Experts of a small language model.
Experts: 32 experts in each of 11 layers, 352 squared ReLU neurons an expert, 2 picks a token, a softmax router, a shared expert of 384 neurons.
Training: a variant of Adam for the experts, 1528M tokens.
Below are experts of layer 3 (counted from 0) of a mixture-of-experts language model. Rows are named router (the router's row for the expert), up (a neuron's input weights, with its number), down (a neuron's output weights, with its number) and show model dimensions 224-447. Each number is 200 + 40 x the weight over its row's rms, rounded and kept within 0 to 999.
After each expert's rows: a language model's description of what the expert responds to; "comes before" lists some tokens at least twice as common just after its tokens as in all text. This comes from a sample of Wikipedia text that the model never trained on. Tokens count by the router's weight.

# expert 11
router,218,209,211,200,284,226,253,259,168,201,182,175,195,195,153,136,212,149,230,246,220,233,197,207,158,168,208,192,200,249,138,192,174,185,176,207,208,160,210,216,232,177,238,217,180,153,223,183,256,127,177,217,226,179,171,158,183,80,236,251,145,210,232,233,163,228,188,172,199,196,230,297,216,185,212,162,138,198,246,205,251,203,189,194,206,217,174,228,205,195,226,269,250,161,219,175,260,242,159,327,171,186,187,141,166,185,157,163,234,273,226,179,138,149,225,211,211,156,216,201,116,222,153,311,255,227,216,239,205,217,187,221,236,197,217,224,256,305,256,130,234,186,180,145,178,126,223,210,182,184,282,212,223,231,195,135,209,154,160,216,160,149,147,156,160,200,167,213,218,234,217,175,230,170,183,269,246,141,214,209,180,245,112,231,136,169,204,230,176,191,174,199,256,186,187,245,170,118,181,203,128,194,207,127,173,196,194,206,201,282,182,141,153,170,207,151,183,151,165,190,190,244,158,254
up4,193,230,131,268,109,208,223,223,195,289,261,217,194,196,205,234,205,155,186,134,246,182,244,235,136,154,233,171,190,224,219,167,205,216,239,199,176,123,143,245,154,165,116,296,139,224,218,215,249,193,225,250,124,212,254,146,249,193,225,196,243,172,135,216,114,194,206,254,149,224,198,207,240,259,167,250,176,241,234,207,188,241,254,257,205,129,199,157,189,281,221,223,163,193,262,213,194,229,216,238,172,207,145,229,235,232,160,250,165,204,138,227,191,203,249,249,128,203,168,188,224,163,259,178,163,160,216,251,277,197,181,218,197,202,203,205,238,175,178,225,188,223,269,237,239,195,196,175,191,190,201,188,247,103,160,232,209,232,221,187,204,207,193,247,216,185,187,205,164,186,183,226,214,239,219,183,242,106,239,293,158,197,211,164,169,194,159,183,257,194,161,198,177,255,173,176,143,213,155,149,165,171,191,182,116,170,184,187,205,234,219,241,304,245,300,206,162,177,220,164,245,189,208,225
down4,80,222,259,252,159,181,156,180,194,163,283,222,257,120,229,223,192,154,270,152,240,198,212,220,166,102,150,176,218,245,150,270,251,155,265,144,140,234,204,229,226,253,111,212,149,212,167,234,165,143,213,224,233,246,270,213,193,194,143,198,187,204,248,229,198,220,163,171,195,261,212,249,227,204,170,172,159,260,209,164,173,258,200,193,206,195,215,224,227,212,156,236,251,203,193,229,207,232,229,280,257,240,256,178,208,285,161,239,168,205,206,150,219,202,191,192,128,135,164,203,219,276,169,177,215,211,230,102,225,162,213,222,251,213,138,145,197,210,233,187,188,165,256,202,173,248,193,255,165,193,128,159,166,245,251,246,245,188,228,199,188,347,210,139,211,200,165,224,195,218,207,191,119,196,269,185,169,239,208,170,158,184,173,195,228,195,199,200,147,201,170,156,244,229,238,199,197,236,274,206,216,221,139,193,206,261,169,164,153,220,253,192,228,170,136,202,158,295,188,178,194,164,256,197
What it handles: Bare spaces, pipes and parentheses in tables and infobox dates, plus "such", "It", "They", "These", and the piece "om" in atom or photomontage.
comes before: "19", "20", " as", "1", " |\n", "0"

# expert 1
router,172,250,169,206,310,236,183,215,204,209,160,246,192,203,210,165,152,211,197,220,178,209,205,199,176,225,246,144,194,245,200,210,175,241,196,163,173,190,169,170,106,226,239,224,128,167,234,233,260,60,188,188,208,218,152,225,190,113,191,210,177,185,266,284,160,200,194,188,160,215,279,273,230,177,210,129,160,199,229,205,248,221,166,163,164,207,197,214,142,202,251,252,140,287,207,177,219,205,187,228,182,231,169,166,209,196,94,254,228,239,177,211,184,229,185,285,150,98,197,191,141,196,180,213,262,174,186,178,141,176,177,229,194,198,240,190,211,273,190,201,215,249,190,125,237,190,249,222,135,217,235,179,185,220,145,161,236,168,221,207,161,176,140,188,217,210,229,191,223,243,122,159,189,228,270,266,220,201,236,154,193,215,77,219,197,197,187,205,152,177,224,219,289,136,157,201,159,106,241,166,211,261,228,152,222,189,199,159,181,344,183,169,123,202,215,164,196,166,269,136,171,216,234,232
up4,277,200,174,155,133,137,215,208,205,256,191,269,168,198,192,195,166,215,172,260,207,143,194,192,231,212,197,244,177,196,176,140,191,212,219,183,146,166,182,201,257,247,162,168,177,163,240,176,189,212,232,209,197,196,208,176,164,246,197,203,169,220,241,176,200,177,201,258,171,190,187,221,191,235,194,207,179,145,210,213,228,198,223,188,143,187,282,279,121,170,135,137,207,175,224,285,211,178,264,211,216,130,227,227,163,197,184,112,263,244,164,217,186,219,207,260,256,244,211,174,103,206,238,155,163,215,221,239,163,140,187,267,260,164,184,163,245,176,215,106,215,248,202,211,223,210,159,213,282,209,249,202,197,184,178,168,190,210,193,124,247,189,195,271,226,199,213,236,174,286,165,230,218,176,189,234,259,202,178,213,245,153,233,178,217,178,234,145,188,205,197,188,182,166,209,181,166,205,228,164,243,153,222,192,262,199,159,239,164,214,216,137,184,225,187,219,194,238,189,242,207,202,189,222
down4,238,224,240,193,216,212,203,223,222,241,197,201,211,228,196,200,202,190,192,120,126,201,182,217,223,214,188,202,122,166,259,193,201,208,238,164,200,165,128,108,289,191,177,206,198,204,202,224,216,143,147,231,210,173,196,199,255,185,192,170,169,186,170,192,187,206,248,213,254,215,185,137,178,278,135,165,134,234,195,239,162,157,178,188,204,173,196,222,231,130,238,177,231,252,98,187,253,173,208,198,259,207,163,231,132,149,190,176,200,205,236,221,109,180,183,125,135,231,81,142,173,147,213,198,195,192,153,224,183,224,149,247,172,148,204,214,147,164,122,194,163,179,183,184,217,227,229,219,213,187,220,283,240,156,78,197,174,214,228,133,174,177,214,177,138,176,223,257,267,208,189,179,170,203,242,258,219,165,159,156,225,213,189,328,191,235,178,219,194,205,211,177,148,187,201,148,214,188,189,277,218,183,237,169,170,176,209,187,159,177,175,215,258,199,155,294,262,166,201,202,238,205,150,150
What it handles: Punctuation and spacing inside numeric data such as date hyphens, table pipes, list dots and slashes, e.g. 2008-06-18, 0-1, MiG-15.
comes before: " ", "20", "19", "1", "2", "00"

# expert 2
router,226,208,213,229,273,249,210,249,204,209,150,230,242,210,86,174,250,197,269,203,171,159,163,169,180,211,242,162,250,209,174,145,268,175,253,145,211,227,164,220,197,253,163,229,221,189,223,216,231,182,226,238,226,219,170,193,237,159,197,204,205,252,191,282,174,220,156,216,177,231,245,279,262,178,179,166,114,217,186,216,245,216,215,176,266,239,227,211,183,273,288,196,213,257,217,193,213,253,238,328,180,208,190,147,198,160,214,246,290,202,173,176,152,194,171,226,229,159,143,186,185,164,195,226,196,231,191,208,154,178,101,201,99,180,211,229,211,264,174,136,235,213,135,158,184,191,227,251,198,222,297,207,165,156,160,142,195,155,231,185,210,221,170,164,236,181,218,207,244,216,159,202,225,240,220,303,164,119,235,127,157,219,126,161,168,143,272,238,169,186,171,231,149,127,173,186,160,153,174,193,245,238,252,206,159,188,172,181,180,275,114,148,187,259,236,261,227,226,243,148,161,257,161,192
up0,220,157,187,186,151,223,237,204,138,178,219,141,150,216,169,215,217,219,262,189,174,221,191,284,166,216,234,209,213,317,138,255,152,178,226,216,274,248,218,268,135,149,184,238,184,278,233,208,214,214,183,285,160,197,147,220,181,195,177,174,244,130,197,248,146,238,102,192,266,226,248,243,157,287,162,247,102,173,199,208,215,249,237,216,204,162,194,166,133,205,169,230,236,227,178,181,204,222,158,189,208,160,157,155,164,211,172,159,233,195,156,155,218,167,255,225,130,183,187,182,213,238,173,196,219,224,155,166,169,185,198,152,236,156,166,237,265,152,192,156,191,125,268,176,73,166,202,223,208,202,269,274,179,234,198,122,213,228,231,94,166,230,146,161,200,146,236,207,239,212,197,267,215,192,235,239,216,241,182,237,224,144,230,164,193,165,198,190,140,211,208,206,210,151,153,194,170,215,123,156,198,181,184,230,220,191,220,263,231,220,90,253,205,112,204,151,206,170,220,209,197,231,247,298
down0,158,222,195,245,231,229,258,188,159,142,146,223,189,188,152,295,234,167,143,202,253,182,223,206,226,166,158,217,224,256,188,145,182,201,171,256,182,176,189,232,229,156,149,250,242,196,173,207,145,250,196,206,272,167,236,199,131,253,144,256,218,172,149,135,220,141,224,186,208,257,216,193,238,256,119,237,190,187,203,185,236,205,292,225,108,278,199,166,115,129,244,242,163,211,212,203,235,243,216,230,127,292,214,200,226,185,205,178,159,213,237,187,161,196,157,218,104,206,218,239,186,161,242,164,111,171,203,244,173,207,232,242,225,178,232,245,201,171,211,173,179,209,222,292,150,164,141,216,224,229,90,222,199,156,187,163,174,217,257,209,195,207,208,204,189,208,232,201,152,189,200,261,212,201,254,189,184,197,144,226,197,150,159,203,245,203,147,241,242,261,105,205,164,197,106,250,275,148,110,193,223,226,101,288,227,208,206,293,218,172,165,176,220,240,228,213,193,156,226,143,183,162,141,253
What it handles: Capitalized words and word pieces inside proper names of organizations, places and works, such as Grand, Green, Air, Army, Forest, Business.
comes before: ",", " (", "\n", "'s", "\"", " tick"

# expert 22
router,156,244,205,215,277,247,186,279,237,260,133,213,225,162,175,215,191,201,212,229,206,241,235,198,219,228,223,141,237,248,165,175,150,224,175,139,193,198,221,196,88,231,208,199,142,161,171,251,213,103,192,243,208,204,176,156,187,143,220,212,161,182,238,284,151,156,258,207,164,219,227,279,228,194,185,155,190,179,188,181,247,211,179,206,190,186,202,235,159,248,206,235,177,205,192,150,192,183,180,284,176,228,181,105,212,182,172,270,243,232,232,180,192,238,168,213,179,68,196,182,158,177,133,219,215,148,175,182,173,193,116,199,170,193,230,219,191,261,200,151,215,236,219,158,224,152,243,214,146,205,297,190,247,203,123,186,205,212,220,160,135,159,176,188,219,166,226,198,216,248,156,169,200,235,220,243,246,235,250,215,163,218,63,206,171,230,217,226,141,201,145,201,348,193,203,185,174,36,200,164,179,256,210,211,162,199,214,156,242,290,179,200,132,206,201,219,227,200,237,143,205,211,206,226
up4,173,161,210,205,285,203,239,226,189,217,138,144,191,161,236,157,220,191,168,166,175,273,194,178,185,185,222,233,266,214,143,144,202,153,196,197,134,187,223,218,236,157,204,159,267,177,249,142,183,213,122,166,274,109,278,157,190,151,210,207,219,280,208,233,238,223,180,204,152,201,287,211,208,242,165,241,191,249,137,191,247,206,223,180,219,160,207,130,221,146,209,244,233,205,226,207,229,263,224,288,164,167,201,190,298,181,201,241,241,216,238,206,261,195,273,216,256,234,229,216,90,191,224,189,222,177,121,183,225,250,225,131,217,207,144,233,251,222,213,162,291,235,203,217,235,162,188,172,145,211,246,155,189,193,240,219,186,250,235,225,170,134,237,223,206,224,265,169,224,245,209,224,141,219,209,282,231,263,235,254,221,190,198,229,230,207,272,131,237,218,214,171,169,223,173,171,215,199,244,199,195,166,140,188,202,177,186,210,282,185,187,144,180,213,267,247,204,237,246,207,212,247,253,275
down4,165,258,200,226,206,156,257,162,217,308,200,156,203,235,188,199,229,273,211,220,136,183,211,171,192,227,257,247,161,263,165,227,140,234,126,226,133,138,239,217,103,153,190,267,235,154,162,177,253,170,260,239,182,195,168,277,194,186,168,267,283,118,250,145,228,192,167,216,205,185,142,245,195,215,204,277,224,185,237,176,273,223,197,200,206,186,182,190,206,217,178,241,241,156,246,190,169,189,166,282,209,196,223,172,260,164,250,135,193,192,182,187,266,226,183,207,214,187,182,215,182,211,235,193,249,226,244,181,220,292,228,221,192,171,192,176,201,218,180,229,133,131,197,213,231,226,107,254,300,227,343,248,257,172,138,194,243,175,174,174,139,192,212,274,257,250,125,187,253,209,198,219,236,127,228,147,226,155,180,177,227,226,191,265,163,240,230,159,227,166,223,188,286,206,254,193,242,127,243,178,257,199,114,256,224,170,299,192,242,197,186,198,233,190,205,195,160,221,182,199,196,185,125,243
What it handles: Number tokens in tables, scores, dates and track times, e.g. 1975, 6:44, 8 July, win percentages like 075.00.
comes before: " |", "–", ".", ",", ";", "th"

# expert 15
router,221,220,172,236,303,230,239,277,165,229,200,199,178,152,198,161,221,188,266,203,212,260,225,210,249,186,230,176,191,208,170,208,184,177,173,189,193,122,216,184,144,225,226,230,186,215,243,235,232,125,194,203,179,200,217,165,129,176,163,179,166,237,250,296,155,186,213,163,190,256,264,248,270,153,181,177,167,215,224,231,276,230,190,182,207,173,214,239,161,182,211,236,216,274,197,133,223,236,192,284,192,188,217,173,146,176,154,184,223,263,246,166,176,178,217,220,204,104,186,188,212,196,113,274,246,158,187,244,111,247,171,210,139,196,300,242,215,206,172,154,220,177,221,115,137,170,230,199,108,234,240,211,242,181,152,245,203,132,239,205,167,213,129,205,185,161,249,171,252,224,192,203,225,253,259,249,268,178,274,187,192,227,89,182,194,185,215,238,204,187,218,237,283,235,161,206,234,69,179,203,203,276,180,180,183,175,266,129,160,323,230,125,168,194,210,219,179,166,208,121,236,232,184,203
up4,231,258,154,121,171,224,149,141,189,95,193,160,168,181,201,189,205,232,163,208,181,240,191,187,178,241,243,217,182,186,211,227,230,210,220,219,238,199,233,237,204,178,287,243,143,186,199,152,196,218,215,224,175,187,239,172,200,164,203,224,149,224,232,182,240,246,321,232,235,263,212,223,103,237,215,194,253,188,115,191,159,216,217,187,219,223,233,164,216,301,195,264,232,148,197,262,170,221,176,231,155,186,164,194,182,241,214,215,185,228,202,279,179,128,191,264,322,188,243,225,211,303,175,228,192,227,190,209,235,166,205,176,207,268,205,155,186,224,174,148,283,162,169,212,162,168,206,184,199,207,225,175,185,151,247,154,184,160,187,283,199,273,135,169,161,192,182,235,255,178,164,251,246,213,151,181,240,212,213,290,251,194,179,190,217,227,189,182,170,255,171,126,172,179,169,219,208,246,127,176,184,197,163,191,214,163,255,262,188,267,173,216,230,221,258,236,155,181,181,206,158,250,290,180
down4,134,148,147,215,184,223,179,226,141,222,247,188,250,195,240,192,187,231,194,201,145,156,213,216,140,212,232,176,228,237,208,251,250,201,231,231,304,209,270,224,232,182,222,213,178,271,274,266,253,144,210,228,218,188,229,144,142,264,182,186,219,199,210,184,215,274,179,198,191,230,164,149,161,235,214,187,150,172,215,205,145,145,214,179,273,286,156,171,130,205,236,216,212,218,213,230,181,220,198,217,121,168,228,301,171,119,213,182,231,242,196,141,173,203,250,96,130,111,194,263,210,265,291,198,169,167,198,271,198,238,227,153,256,210,222,237,187,205,166,210,203,186,199,195,150,210,174,149,185,248,142,248,262,202,176,251,157,221,219,209,247,265,219,180,135,216,208,197,193,217,138,217,169,197,208,176,215,324,149,243,172,124,145,224,204,232,175,231,231,206,200,199,161,216,255,206,188,227,183,162,238,199,207,184,204,198,196,188,204,162,230,238,247,110,226,210,214,186,156,134,187,211,215,200
What it handles: Colons after labels like Kingdom:, ICAO:, Episode:, plus table pipes, semicolons, closing parentheses and dashes in structured text.
comes before: " ", " The", " \"", " UTC", " A", " Animalia"

# expert 5
router,214,237,192,178,263,218,206,293,217,206,162,202,218,203,141,192,161,196,234,229,151,256,226,161,217,213,236,142,231,249,161,165,228,232,278,119,224,254,175,190,178,244,236,191,154,178,167,240,235,171,196,268,240,173,247,178,205,151,200,232,200,241,243,293,179,185,191,196,177,261,190,258,265,177,219,92,123,160,249,220,271,181,198,171,208,185,235,243,191,248,256,162,155,247,195,181,184,215,182,246,175,201,186,146,193,160,180,251,218,257,202,171,164,172,167,228,196,146,162,152,199,209,172,250,193,140,223,199,145,191,95,188,137,154,259,236,208,253,169,148,220,234,191,135,205,172,242,250,193,245,295,187,178,226,188,193,231,139,226,176,175,149,129,158,208,205,279,192,201,229,184,194,190,253,244,229,195,173,260,167,166,230,128,230,122,195,221,264,157,178,186,266,208,195,218,202,187,108,187,208,175,243,257,187,214,170,250,238,176,264,185,189,141,158,259,181,237,200,240,155,213,238,235,197
up0,201,202,196,272,262,239,235,186,194,140,163,201,184,161,193,184,164,196,188,238,148,225,183,184,154,161,153,112,182,236,277,151,235,255,180,282,187,207,98,218,184,234,168,177,228,254,150,255,251,208,314,209,198,184,173,178,170,292,186,240,163,228,227,116,250,206,236,221,176,216,131,195,229,108,113,127,161,189,160,95,152,183,142,249,272,167,165,186,193,239,154,194,186,235,256,156,179,257,161,205,185,228,261,140,189,178,182,226,189,202,210,198,173,166,276,167,164,185,251,217,232,215,170,266,242,193,190,221,251,138,191,178,185,119,242,205,150,174,226,207,262,291,224,156,209,249,147,222,227,295,220,166,171,234,168,218,234,207,223,326,213,169,221,248,245,195,239,223,218,313,171,157,311,254,206,174,199,180,159,230,179,225,202,143,257,186,232,143,200,209,171,176,265,141,182,279,174,183,221,210,178,175,227,190,199,273,227,201,181,171,160,85,275,226,236,152,221,236,187,184,170,249,245,197
down0,161,162,207,198,285,153,181,199,236,231,233,173,224,198,180,261,213,191,193,280,222,293,193,235,160,273,234,251,163,227,187,197,198,192,181,193,221,209,246,209,226,216,231,132,130,194,158,204,177,187,191,216,169,272,231,159,232,180,182,214,212,245,168,299,221,167,173,215,179,109,202,205,230,151,154,193,165,208,196,193,128,202,108,227,238,213,225,209,237,211,255,128,159,165,159,187,160,201,204,179,218,209,195,238,173,222,222,233,159,225,191,180,205,191,220,235,173,240,201,268,180,192,212,200,176,220,234,227,156,180,281,204,146,109,273,250,348,221,237,175,176,190,126,168,176,181,183,240,168,198,85,251,240,111,173,231,225,238,180,180,198,142,169,284,167,196,227,198,188,300,212,202,281,162,215,152,202,221,239,172,260,169,161,256,222,101,179,180,209,176,182,228,288,197,225,245,190,175,178,212,172,160,282,247,257,156,212,210,151,173,228,178,263,188,216,234,158,199,115,257,266,184,254,239
What it handles: Place and region words in names, often after "the" or "of": United States, South Antrim, North, University, County, London, Japan.
comes before: ",", " of", " States", "\n", " (", "'s"

# expert 20
router,196,233,208,219,315,206,172,232,220,223,82,166,206,171,148,157,198,187,243,175,207,224,224,216,204,195,214,126,228,275,140,161,178,201,218,163,243,204,173,173,151,228,235,183,216,205,236,302,208,159,139,248,219,195,203,166,145,134,232,216,207,247,264,284,178,181,190,151,166,217,204,312,178,170,184,151,191,171,216,163,203,178,206,215,236,195,220,265,155,252,236,249,267,264,206,182,189,184,152,263,182,162,219,122,239,188,174,196,264,197,202,233,203,183,154,184,225,162,204,158,158,232,189,262,250,183,135,153,126,126,119,167,177,182,268,275,170,226,147,129,199,232,204,176,170,134,214,198,132,231,296,186,228,253,136,222,215,126,295,219,188,189,153,171,220,200,211,211,242,213,202,223,209,263,261,241,214,203,224,172,166,243,106,220,132,208,249,194,178,218,144,190,229,173,153,204,181,151,161,169,198,228,204,188,226,241,291,125,250,243,145,157,176,197,266,198,233,216,180,177,215,255,211,212
up0,176,112,216,205,244,181,206,165,206,255,176,115,150,281,259,136,232,137,216,183,184,191,231,252,210,214,192,217,230,180,191,212,160,215,210,139,221,224,181,270,182,155,228,252,242,149,253,292,242,205,157,219,224,174,199,141,264,220,269,197,196,250,124,220,206,193,198,192,257,237,224,229,283,208,171,203,186,186,188,229,112,219,225,215,260,154,245,210,187,211,233,233,181,246,209,225,246,200,213,201,224,256,234,213,213,157,234,216,234,171,250,201,162,145,243,124,219,177,123,238,158,183,206,283,134,195,238,210,216,141,171,200,178,190,295,184,218,182,172,237,154,181,159,257,217,192,268,195,139,258,226,187,264,240,245,134,229,198,289,188,241,270,205,164,155,222,246,255,217,233,180,200,220,179,114,234,237,210,195,202,213,172,228,162,197,248,181,248,182,268,188,173,200,264,142,128,141,194,221,240,233,212,132,178,156,223,183,177,213,193,178,222,220,190,162,247,163,260,164,204,208,144,214,130
down0,172,186,180,154,241,159,241,247,239,243,154,212,208,238,273,247,202,203,246,234,165,217,228,196,207,269,172,207,103,255,211,169,247,226,176,165,217,176,248,179,208,169,206,222,200,238,174,148,195,247,199,192,227,138,210,181,231,184,218,168,227,153,146,143,253,212,180,202,195,217,240,157,244,229,150,178,149,231,199,291,198,207,223,214,206,175,254,120,224,178,233,210,242,158,194,173,201,227,262,266,157,277,254,191,99,202,279,223,164,230,230,201,176,214,179,215,200,239,91,155,218,240,214,211,230,90,281,179,130,282,197,163,143,136,191,152,257,184,218,216,252,221,132,204,239,127,217,197,263,157,153,178,220,168,187,168,252,268,231,126,159,250,181,131,192,257,203,187,252,228,155,165,202,217,196,240,209,181,207,204,143,215,141,178,220,271,211,197,215,192,189,201,202,168,200,186,153,231,236,170,261,228,219,230,140,171,219,177,167,221,291,191,192,230,191,265,199,230,241,202,133,202,227,218
What it handles: Common nouns for people, roles and kinds after the, a or his: player, footballer, father, women, performer, quarterback, species, version.
comes before: " of", " in", "'s", " and", "\n", " who"

# expert 4
router,186,216,203,183,308,212,237,273,200,230,138,196,168,200,162,210,169,137,271,195,231,184,165,218,170,213,242,130,224,283,160,245,195,173,208,115,205,203,181,192,159,278,270,246,129,194,184,245,226,108,178,272,203,167,199,171,165,130,211,174,202,190,204,308,150,212,258,199,215,236,233,254,198,155,231,178,166,162,216,200,211,188,139,170,178,143,259,160,161,256,194,259,184,211,199,188,205,215,166,263,230,182,167,144,242,190,144,207,192,213,214,206,192,190,197,278,173,128,187,186,197,176,138,268,223,153,153,201,167,161,187,213,199,214,254,277,225,231,165,147,228,198,220,191,227,191,240,203,144,207,221,166,254,251,139,175,188,143,221,166,215,195,186,193,144,178,195,213,259,215,175,210,199,231,247,262,202,188,255,184,216,259,154,211,171,221,191,255,159,179,163,181,249,189,167,206,189,113,198,172,186,202,219,216,207,198,223,168,213,343,203,220,128,240,219,203,178,127,226,182,165,216,212,182
up4,230,217,227,199,201,205,187,190,166,203,161,164,235,125,193,198,211,151,198,175,246,178,248,220,208,203,318,253,83,171,222,167,202,220,192,224,164,235,143,175,279,196,193,164,259,125,250,216,176,240,179,231,177,223,223,227,198,166,223,287,225,166,253,177,256,216,172,214,232,185,213,192,235,209,196,169,204,225,272,226,226,223,197,211,194,198,268,241,190,291,168,252,153,157,188,178,209,250,214,206,125,257,148,185,246,265,187,162,221,156,221,150,221,199,222,197,227,262,197,183,201,155,246,218,263,240,184,169,194,116,183,153,221,134,156,216,242,200,211,157,194,207,210,190,185,230,216,175,225,288,198,249,97,269,192,222,153,253,231,210,195,273,245,161,220,173,194,263,266,164,231,164,184,214,262,158,253,207,195,228,157,197,166,247,197,217,167,236,168,216,139,233,197,178,167,229,158,190,255,225,178,207,222,139,223,173,197,222,141,170,185,200,234,221,198,234,174,196,189,264,214,192,203,164
down4,220,284,217,204,189,214,173,178,223,166,177,199,207,227,223,240,218,225,212,261,215,201,219,213,284,195,175,242,204,163,185,173,196,171,283,124,208,198,168,205,181,221,247,241,254,186,222,220,198,146,148,166,207,195,216,171,181,157,197,157,230,158,203,280,201,220,207,217,210,180,259,121,217,240,182,176,190,219,230,206,229,213,206,187,220,185,155,231,274,253,221,164,197,302,155,164,140,197,200,146,201,148,244,159,275,199,203,113,189,190,245,207,124,165,110,111,168,187,149,198,180,266,234,211,109,164,251,192,291,202,182,107,156,220,209,200,238,236,183,178,247,181,213,147,170,224,205,196,196,218,161,228,234,172,154,208,231,198,263,172,188,157,214,164,217,208,142,269,232,178,257,166,222,190,222,200,224,220,177,244,234,258,103,219,179,199,131,220,199,267,239,117,202,88,216,138,142,193,223,197,279,288,155,264,241,183,213,172,229,159,142,176,241,195,271,204,224,141,223,192,266,202,123,199
What it handles: Prepositions governed by a preceding verb, noun or adjective phrase, as in favor of, got off to, bound by, accepted the link between.
comes before: " the", " a", " his", " be", " their", " her"

# expert 10
router,176,254,216,224,227,222,174,279,195,250,121,207,211,218,191,202,124,222,206,189,217,210,189,219,163,128,206,136,191,207,172,249,118,269,253,161,169,207,190,179,105,161,246,240,159,216,145,215,207,106,198,229,194,225,209,211,161,160,224,208,159,188,250,314,190,210,222,214,237,184,223,305,195,221,196,140,205,190,217,239,287,237,188,194,217,164,179,187,165,216,237,270,190,221,171,172,214,214,111,265,198,215,202,159,206,160,179,231,198,258,199,160,141,192,167,283,164,166,235,152,140,196,148,257,290,184,155,140,177,181,169,192,163,213,219,289,181,238,151,123,202,237,228,177,180,190,233,190,116,186,240,206,220,185,162,232,211,148,219,214,182,233,129,166,180,204,182,199,236,197,221,187,199,210,203,245,259,231,219,230,187,207,94,264,125,225,212,161,171,179,194,187,253,198,151,193,170,50,178,190,212,268,253,183,227,165,258,119,178,319,188,167,145,199,190,162,174,198,189,103,179,194,214,192
up0,213,223,135,173,184,232,169,220,205,197,123,177,194,228,198,246,258,256,158,207,209,216,229,185,224,151,236,148,231,174,180,153,210,185,258,217,81,152,177,175,228,196,163,210,185,152,145,160,172,163,343,283,182,241,272,137,171,186,244,221,154,207,187,196,247,228,213,158,224,140,202,205,220,220,200,188,99,218,275,216,232,197,216,154,177,222,192,165,196,218,219,197,182,191,150,280,156,251,267,179,202,218,203,196,252,194,244,125,184,222,161,162,207,183,189,281,295,238,175,134,229,220,238,199,268,198,218,309,121,223,186,210,211,152,170,215,193,205,198,190,226,187,255,182,187,242,190,172,206,155,197,185,219,96,206,230,218,200,123,207,137,130,238,152,209,279,207,205,257,151,202,197,226,190,252,142,195,191,211,200,230,189,208,243,195,192,246,215,217,245,121,197,208,185,199,176,181,150,185,153,150,240,232,179,189,187,242,219,221,220,178,159,258,106,173,233,180,166,176,176,177,243,214,223
down0,239,228,225,177,209,233,237,206,185,222,219,181,187,166,199,210,197,199,254,175,170,211,243,133,177,169,226,193,171,275,247,308,163,192,233,213,150,202,176,208,178,179,214,147,223,207,229,246,204,200,229,198,201,212,235,234,220,160,275,170,220,229,194,129,183,156,146,230,192,254,214,148,249,195,172,126,217,231,203,223,196,238,241,193,228,284,243,227,207,164,202,272,178,190,256,118,261,190,195,217,238,210,165,194,142,218,280,254,189,246,210,206,220,280,156,169,224,181,171,163,319,201,169,218,202,221,164,157,181,193,207,216,184,230,181,143,207,154,278,251,192,216,233,200,186,255,276,189,176,213,153,178,178,252,170,152,281,226,195,171,242,198,253,157,193,170,198,183,99,171,200,147,265,206,261,170,203,214,192,271,296,224,232,175,227,234,224,213,248,141,261,85,224,139,134,225,205,221,242,305,208,201,202,248,218,251,126,169,155,187,132,170,129,109,162,191,195,209,164,232,202,178,197,159
What it handles: En dashes and hyphens in year or score ranges, line-initial list dashes, and slashes or semicolons in tables, e.g. 1866–1874, [10–5], v; t; e.
comes before: "-", "|", "20", "1", "2", "3"

# expert 3
router,171,172,168,215,225,171,171,239,140,207,172,180,174,195,163,179,144,174,264,248,222,231,182,260,202,211,213,122,169,220,222,189,212,176,190,213,179,202,229,181,179,234,235,238,150,219,169,222,273,134,130,219,199,238,227,218,142,128,241,163,177,203,202,250,161,179,171,236,212,271,218,266,252,174,179,158,165,122,188,243,265,197,151,180,185,195,205,230,188,209,190,227,175,187,164,132,175,202,191,271,200,195,198,158,208,202,168,248,255,236,191,181,176,167,141,193,191,158,236,217,163,204,178,213,212,171,129,199,187,132,177,235,173,139,221,252,239,263,215,125,244,197,228,220,201,177,257,230,152,250,295,197,215,209,140,176,234,148,185,191,147,237,144,171,231,177,216,207,226,229,171,163,234,244,290,262,207,192,302,196,203,183,110,207,154,206,235,206,234,216,110,230,215,210,196,182,168,155,229,163,173,240,212,178,246,189,257,131,196,288,195,142,212,233,264,223,193,187,231,110,157,202,259,208
up0,161,241,89,125,198,226,184,124,173,301,232,172,211,130,120,136,168,206,212,236,93,221,156,220,187,183,125,183,222,192,218,204,225,236,199,211,189,163,171,169,218,219,232,225,171,159,191,259,177,143,168,235,228,189,255,192,169,239,194,243,188,227,237,148,230,149,287,201,143,166,130,181,192,176,155,141,240,145,187,217,156,219,224,285,266,122,188,251,234,223,229,214,228,207,195,168,186,169,234,221,267,172,210,147,150,200,169,169,148,241,177,180,129,210,191,172,162,201,202,187,193,229,191,284,214,209,98,220,253,161,162,188,270,193,158,174,173,225,220,201,292,269,202,137,130,312,226,252,170,217,210,178,255,168,153,138,194,183,245,233,157,241,170,218,175,174,271,161,154,224,239,184,238,221,197,169,176,227,179,228,266,154,181,179,216,198,216,191,250,224,171,189,201,186,218,220,185,212,159,193,166,229,144,204,221,287,195,219,253,205,255,258,168,285,289,202,172,268,184,202,223,221,144,146
down0,97,115,206,174,199,130,191,306,141,236,241,111,198,188,156,137,224,248,302,184,223,192,210,240,172,264,67,258,198,209,206,192,223,156,207,226,211,198,226,254,172,198,272,190,166,201,243,228,118,189,160,271,212,193,165,251,286,218,243,170,228,162,149,208,175,200,159,186,210,202,227,202,211,139,199,193,246,216,215,187,196,279,206,135,200,155,203,202,189,160,252,174,220,184,293,191,118,277,183,219,209,130,289,185,213,221,167,219,160,139,190,199,193,160,239,210,152,203,283,187,207,188,196,145,161,211,226,261,184,206,160,202,180,189,201,232,177,290,156,167,263,195,248,125,196,177,152,196,158,266,219,214,205,130,161,122,155,175,287,250,211,212,193,264,176,189,207,269,229,204,204,205,210,177,166,211,155,202,211,169,215,184,171,219,186,226,227,146,170,292,183,155,212,219,212,212,208,196,191,218,227,203,146,190,195,210,188,205,195,133,161,178,218,199,187,137,183,142,148,187,248,194,186,218
What it handles: "of" after nouns, section headers like See also, Preceded/Succeeded by, Genus, coordinates, list dashes, and LaTeX \left.
comes before: ":", " the", "==\n", "==\n\n", " \"", " by"